Experts of a small language model.
Size: 20 layers, width 256, vocabulary 2048, 53.8M parameters.
Experts: 64 experts in each of 20 layers, 48 SwiGLU neurons an expert, 2 picks a token, a shared expert of 128 neurons.
Training: a variant of SOAP for the experts, 220M tokens, 3356 steps.
Below are experts of layer 4 (counted from 0) of a mixture-of-experts language model. Rows are named router (the router's row for the expert), gate (a neuron's input weights, with its number), up (a neuron's input weights, with its number), down (a neuron's output weights, with its number) and show model dimensions 0-255. Each number is 500 + 25 x the weight over its row's rms, rounded and kept within 0 to 999. Numbers have three digits each.
After each expert's rows: "comes after" lists some tokens at least twice as common just before its tokens as in all text. This comes from a sample of Wikipedia text that the model never trained on. Tokens count by the router's weight.

# expert 25
router:501560514519490509511508478500474446482488500502495496508484534488495560550510502523488493471515514521538505512525528501539538519508504474489511523486512508492480503506464499469513453507503530520510486498509476517549533479433513491474550488492519448469486480492534484514526511489447533469520536483457509520465496478508537483495518501528553504526490487496532480524490499538496536511475512456486530526524487488438497521514512482495480499483520496476504476476453503489474489462511488486478518491511444513498461486511468488474466537516495508526512496516442470517517508526505513495515526502490472481510485495462501500488453520498490493431418491462488530483475530552532502506491526464511489489541475475493523503502526493488472495462481496507451517513489486491482477506486580
gate0:526475489493465496521509504466547514532481481491544503485513491510522492492524534522443521499476497488486487469510456509492528482484459512480416488510469436495482493482516451495525430491507503509504483511530531473535478476503561518477492478504497507485496547500509502547504478469471501465488548529521483489504467519450507531531475442488530493515447510540502528484473517513481512491490470499480499499492507483491495552487494493482493501474514510460532485481499509511495512481512484493502535477528481508533511478529488531487479546467476539463502504486472508552520545514533482468527527443493492512478534513499508488463472547511529510518493487486524507493543535518532469531500495509507537491472507514541500492497506529512519505481492527498515565480511509497538549521462513
up0:491490507476491511465497522486470481492542542497496484458521468494445488503478462526498468515541452544498512522492520484500499506501518535464558489490532482473508526480494527515491534506443499466534460494494451483518503499498509510489482503471526508455490473509520530511525510505511485502488474523487494519536510489504522483453542554481504500494523520478478496506474479435500471534473487509521502457490470509515533525510502506509507479524494478476488456494540521480501499521534520524494535450451478534505479512479485462468491500469499522543529465467533493495512540541487506485418484471543454515503489544482468501516479460455497523486451499462470498518466518487468530497501505489505525518512484487472476513501496479510510489509524468534450477482515459511469474527522521
down0:540509484522518474513482503486488522454541464509506529476469481468505505484478498524490411517519497548482497460507505513521521538497520535489544499482496465492501518492476493479512520517489472516535490549484498462528532510485503486477512515512529479510517493491509505514513501478489535490521483534485445487501514499484530497485497526465547463465499558518487502486494527512465517460498473524466519454495504467474514491493454505498490474494514510489481467486511475471520490515516529530470545488439480497551518485470478494484470511516483517555484480476492539490546539496483532553531480476474479466506491476481472525511534506500514528492476475489479429502486496495525510448527516539470495517486531494521505556484538562525507503489479506467534493483515471499499532512527542
comes after: " |", " ", ".", ",", "–", ":"

# expert 43
router:539513534483537464507502492497492462502447508497464519504461517504500501528496500518461517498491522517540497523499538486494505526506510540503510505513488514490540493496538518485469516514451543522516501520526487503528553522485522461477487501527519472492497471474526534496507509514500498482507502497495421533503456504512500506533476522467550505531493461513491492525511473566445496495464484474470507462517509488478445516523550490460478486483483521484473489439481536495468470504511498489475481450479499499462483502532522447479470501503513493524533479463494511506507519531492523492536518497496490450471509473479469486451480483513469497492485504470497506500500494512515540480470510482512480473509506481453518502497559463444488463496549530495466511557481508477502499484441511
gate0:471510470529524488521529520502483528519543520458508528497459529548541534477496473529507501467515451525489537484453486466496545501475491493491476516513494528450522479499490440475485548512525474479492479556471495500512496488493478541515531482511521555498477442512506500453464481497482521451506501515540518502508439502512472496548516508481500499463521531472515517471482499489503543452477499468494458505524523517499485544512519517504526551504519499476508478479519517507468496525496482499511494479508473542515501459521525479496462486544504495512462493500508535485447517485500485511481495497460506491497454464516487542479509495540492550524506497518503475496499504532463457472499542506530497483538492522483506457497469498498476477494525467495496524507507526469467543486461516
up0:543532521494541489503502501519533502446530490507463460507514494457481514499454490509511501473535569476550512471536510513546523477492515479525511492469517500511460520480507510511519480513464482514449492459503491471475489498488496472511493503499492501510464544484521503523500490513505479512473488544479452511496498489507485521462516508490489581519491489521484442558522461515495470513497508543496468542512444485522510502519497512472522477485507528497506517530506478505533515497516533495484497514495454497507513533539486535510533526495469486486494486538491489509506458490504551467501499548526468523486488524519537424532498442526516494520481509491507506490528502444541515555481472540470508479515475524512512509517519476502546515495456533493497518488492476517486515531497521
down0:494540509558499494483497496467515460519474520518486524507512510515433481517476487505491495539486543480486492514539485497513482499509493510502494489497493507534444520507521500532513513503509503518491488515502501492467532455521518472484466483516533520504496510505497516537536529493500460532486487456511537529469509493512493496511531539526512528552452479502502459493525519500471491526449522487501471459478529564480523465535498511492468470506549506559496513485457522468487527526505495506489515465488527513478510472497473470500486543441519514484523495520479490543499474483541501481538492432508525452546469491541491544479466477529453524534496481485553548487498504496518509498508490488524518466449496482484503491519520525541539505498529488506481499479476454499478477503501530
comes after: "k", " K", " D", " ", " d", " B"

# expert 30
router:526537516497538474518525491472514483493468512494471524503521549501454513518495481487505491483507473505515519521485531519528514499538499494445506517536536525435530481513499453485502478518481517521564484532512479505536519501454541466463495476512513489491469482464534496534535557499525512460512521500505498493512500456488491520545510503479505506521505428497526462493505486474514549491488519497489554464546469503463504512516514469488486535454507474475496458494470513503468500482488491487481520509475536514448487493490527493503469539530471476530516488524507490510538502528493498513506542446474465487480505475434473480475481517508469494464486509495531522492452531487529522500530499477477508446506466489474522485481542499487476490508478531490470497506453494469486508481495496
gate0:536469524465532490525501515491492473524468452557503479509500546530499543444482506520477500476554444479499507537468485511472485475514497480482530483497498511484505482454511487529503510495503526437555496450507490566551486524529514506524500480529456453501471468470524492485532542463507486478541503480462495476526519496498501496480488526493503497464504523475500474547504539520527475499489495504501510513496516472527521501474486521536502541496496510530530485507470460468499481493534478538503517517474546502479506505483533500508498485451472486504475514521540493507502491536492515471482520497475479533497469507534504463521497435473463468452480462476506495470481489522479479517539536521496519464514474510484504542467474526463480505511505492495456506536506507526511493502509489
up0:511464487550533478502508503471506430489513479494458511499498498513495439456486469497471541463553483484512498534520543483471474478513561496492533527523529508455479436463484489493519456492493514441521485479456490499490502494541504492531475480515454533518474481467502511490516505502532497493467522535529492508454480487491511503523545538526459523515448492489491522500519518499531501489525537491529510485505496519526519540540460488501499517481504517521479493533510509483511550498484487524525514501476500458513514469494491500488539494503544472538480476545501466516489499556486545444449521499477515510500465478506526469535497484510504472504511467524505503470533500526487468451497466512485541494478493496480510537497476486467479494489504481532507475519482496512495508535516513
down0:550512516507512508505536469475514496504515536530475537463507492500506496495508511518547538507483494458494483493520496519473504489470512460504518489505519479487525538501504509505476464535489514488482441482490499493466490514513453483518499506514464471534474507528536489484486467456518502501524493588470480508536456522488466510443545477528512494540517463458567479517507497461482498498470513490456529539472514507474512501452550536492459495484485506500476492489464464509516466508477490497507477515478516482513514484501505534488519503525477525541511497474507483489500476481534505497488501445506551543527537476502488530511473490488508491544505500496549489448524481458528498485498453495508515506481487508502434517540457519517465450525491492475525460511495504504503526505483510
comes after: " |", " in", " the", " un", "-", " and"

# expert 56
router:502491499524567479501519496473507479498465516476490541554515506488486512540511465487498506495495530510532537529534500494510511532518461498485547474516522510484520507495525508489444465551493542509499506544508472458582525498476552484463479496540561497504494501461530497549494504544502526494516534523471512497489484481533508466514494506502515506498479460554462513513528503532501526496486487489426541508540489459471520505512541503485458512493469463503494510501492546491499492498488488455503562481491476507466480506513497455487465520504482500531507504514462487531543491505458515469544503480488514491485491488473470509491495503506487515478430511500475518474481486517518492508498533541506476510491483509489507510472540463478488499501488502516492532508444505477472514503466502
gate3:474527491478475531487478505511500483506492506510489466506499503506493462497504511521484489503444509473522511457505507485491483505536480454485539438508510519481495512507526478476503489458522508467499545448543535504505498481492454477515529480523451526534520465479554527488506502540491486470457476506491503512517522553495503500540448503514483489543495529503546475511514487509467513502521483430487481509487528535488463474520504533511510507518515462474486490538471516511468537496548501483476524531503535531503455507465471545527487530475503490472464518490461543469495473473490497472527516516469476456536505490427503538506488504490498506486473537509505521434510496537514465497487498537497484505500490486450464489489524475533512518514489503478494495516517551532508497510483533
up3:464487511515493548520497500527533479491481477519502519510517505503501500486536519516571482551463534467476489535530476452495497491448511520526489489474482503518507477538498492491460535526484487491494452500516530463532531520506503530462513510524483504432443533500520483467493513500471462510520466474504535498472474509464499498504493479509475452530522494522506520519498520513504503511475490451490544526485479513460505465444532522543504489537491510484515494497530508513466454491534570546471458490515441483497481475524501491529510504489458516484466456495536464506501491521505498497493452505528481474475516515464465493494487518482526517501461493491561470471479527478474479467520480482486538523519491479516504475481509464496511462513511482490482477476528511470499517503487488
down3:526511528461497505564504517536519482490459503524502492464513443522484464500497525555518485519467511490498501504525483509493486487498492448481496492518528498500488491550471523548503489469501489434501563543453518535492501504491534471514530504510493491512493485473505536534497499521513489451482508530536511496516525464466484543497543530500467541521467499495550476518514506536493498510500520468526440498521468496485491465521474479438567465469565491490493486476469504482531517502479524496453503503476541522506502529483503515523519510493492482516480491477463504501487543536470500475477461521494495511508512482502485502518479531526481528531477478507435511479477526464457510494497485551498533474493461499506507499480510483482493462496495505489526519520526520451510503495489502
comes after: "\n", " |", ".", ")", "==", "==="

# expert 55
router:517508508524518465516487496469462485466458527454513497536484537517483508552515507498496489480490543513524508534506527537494505494525484528504524526492508504471513513540495498467501492496505505532495493490508496518516546518483542472455500498490495500458473463475532526527500493507482508514503529492463457499491486498487482455507497525512531504548460484557514536484504492549483538484485505494488490502499550476496483523496531503493507501514502482505514468483441519444481464496525494513437503497488497506485471450513472479470471569531517472511497501526473499545512515531496540496519504495432457517490487460468497462461510497525470506440495514482507505484456517497488519479453571494490491518513540503460505481481537488479466446496474542464489533496479531488499490527490491
gate0:549475477483465503509511525505503490535463452497519476483504508485467508505515533516478476514478485534521512495515534516488453493460485506498521504484502506539518501478468505510489534510497465521492491541483485513510487499454500560553498529551526486493499474475499507478564465535521467507485470463511469550500518528519514474488465503499529517509525515480484443460473517490472545523505506520482502515519482543490458487514464530462429490495509506519466464516495488494482474511505503517497467529501506477543511481510531489448479497491499473480508529484467511486441517517444481491511478482518483508473520490500500531482473533482490494451502529489495483483522439506448483460493487503473445472505464509524506472487466532478490500479497496507533502475556491487438499522510478
up0:473522522484522509506525513506479508439516500491505470513469499545489487482458499495499551483513512496463508502506510499509530505486519450475551503494490508460504514534520500463508486480532505481547510486523514507489507509503456503456500503456518464528523530501500469531487508481459526489473525539500524537477510480528500526493507541491497549478459474551493521526496486462543481508515505464533509481500534514505479474478521478503545496493495489542532540482477498513516514525489493498468522510492503439455517529493489498537497512538504510492497481502515553509468476470527523508538498483504487491474510506518523512503553477534518495463477512527499568505472492502569500524511439420518523489516503495470502534452530450538503532483472534503485498461474484498509509460485514
down0:522515489503512452502503492482481505476508521505480469462532499507521510473504498531454490540501525496513466549534505540501487490489467521480484493527528529495481524481514472505485524557486486489527522523496465466513506510462548483499527493538507469525535510523494484505521528508474508446493503486489527477472521455480503449543501470486521461471470498471526532538507477486507538502507470504510525545513489505460488511527520491506476471500502482447493534441518510497484523470511542495531479518471534509503473492498470463507532473492467459480482485443513513505505511497430503491519524529497451520471567491504485503451530510487467459494482468448472483475504496526514481502517473542520481519516528488498481468466515520478520488500504475503500486518510574511517511500458458
comes after: " ", "\n", " b", "==", " re", "app"

# expert 57
router:497526520545533491516537528465502503502475518487506505504473544544500519521502485529476434510471508514483513535529525500470543537561467507468500492531522499507523490550487500517450476534485557546506514518523473468555528472479518505515477472521510481496504513482552535544480517504479544489506542449492510530502490479509494446516513513520526487515468487488511476516532475504522519499522511502480538519534442486444481502493505497457504503497504531474473486488474503481486522481467513523489502489477482493482459475511457460458474521528458514531514490513472500518534515506496504459537496523503495483452517484490480503477518509484509452455488497520486485491448504545498514510515522510480465467501485501454521470494525501492515485491552475519467509518472514515489469480461523
gate0:516491538503495542528522512500493498464482504468489496543521483544525483516498504486498482494508527513494501540468510477527543537547525461527492500520513489512483509492530486515532488517445503528495490489499538480501461519471505487489484470522550545539513490518511522510473485532495581475494438481475507472473447510539493464461517485511539445484527538512492486470494473516509490533500497519491505560494493484470511480497472501492536536501507492492461524498514473517509552493505503531503471496481505497482519477483500467494496497538491517494500484544458473501505470493534487496513446506544502485488473479490506502487504547513476528491490540482514508519496471504523543539501532513487503503478511494455515442460513499525543468464558489570558508513500503494463505484515526
up0:535483476536499499497495512478506485490506474494482502480511475523491475485509501475505487499518502487494511438569482518504472480515482506497500534478471497458514512522500498491444485461521518495517513482503506516549542483476499547500464478515549535480555541482503532528486477500493527479491450508512470518506527522508470506544517527499479526500490503508534462537480527552537523541489491485522491449530510506452506514510447526496506476502462507520509471528490498550526542495537472497492535530455468480547491471459486504483483476540484496506444514524513509524508543487470520541512476482486490513493510559498502505518471516489508528452524555515490504484489447513531506483525503535522495502453479489511533513539480501519527492482496517493452479483474524543530520483500544
down0:510478480488512539534532534505462510531551521482536536518518453507501466507529495503519479507510488497452441517491493516455489511551514508513520499443481498460461481498516463522493508530506521442516479477515517561496470549533528536495530447488488463545548480498529488513507521514494485522508488475487472502483534484518504518493520512491492477486474525511514529434486536505514571472503468468502478463501516472546535491507505457516475529509518537499501488495534504529517514467525504511488495501452575480441519513521469468504491527484490521464515489509474487468492489526511522519521499477502495541489492491539499484521511499505512514502526534495489494516508511457501506477489486490528502464497516507524508504496515534505470513497497528493553454510520479468441491510513515
comes after: "s", "S", " a", " S", "c", "er"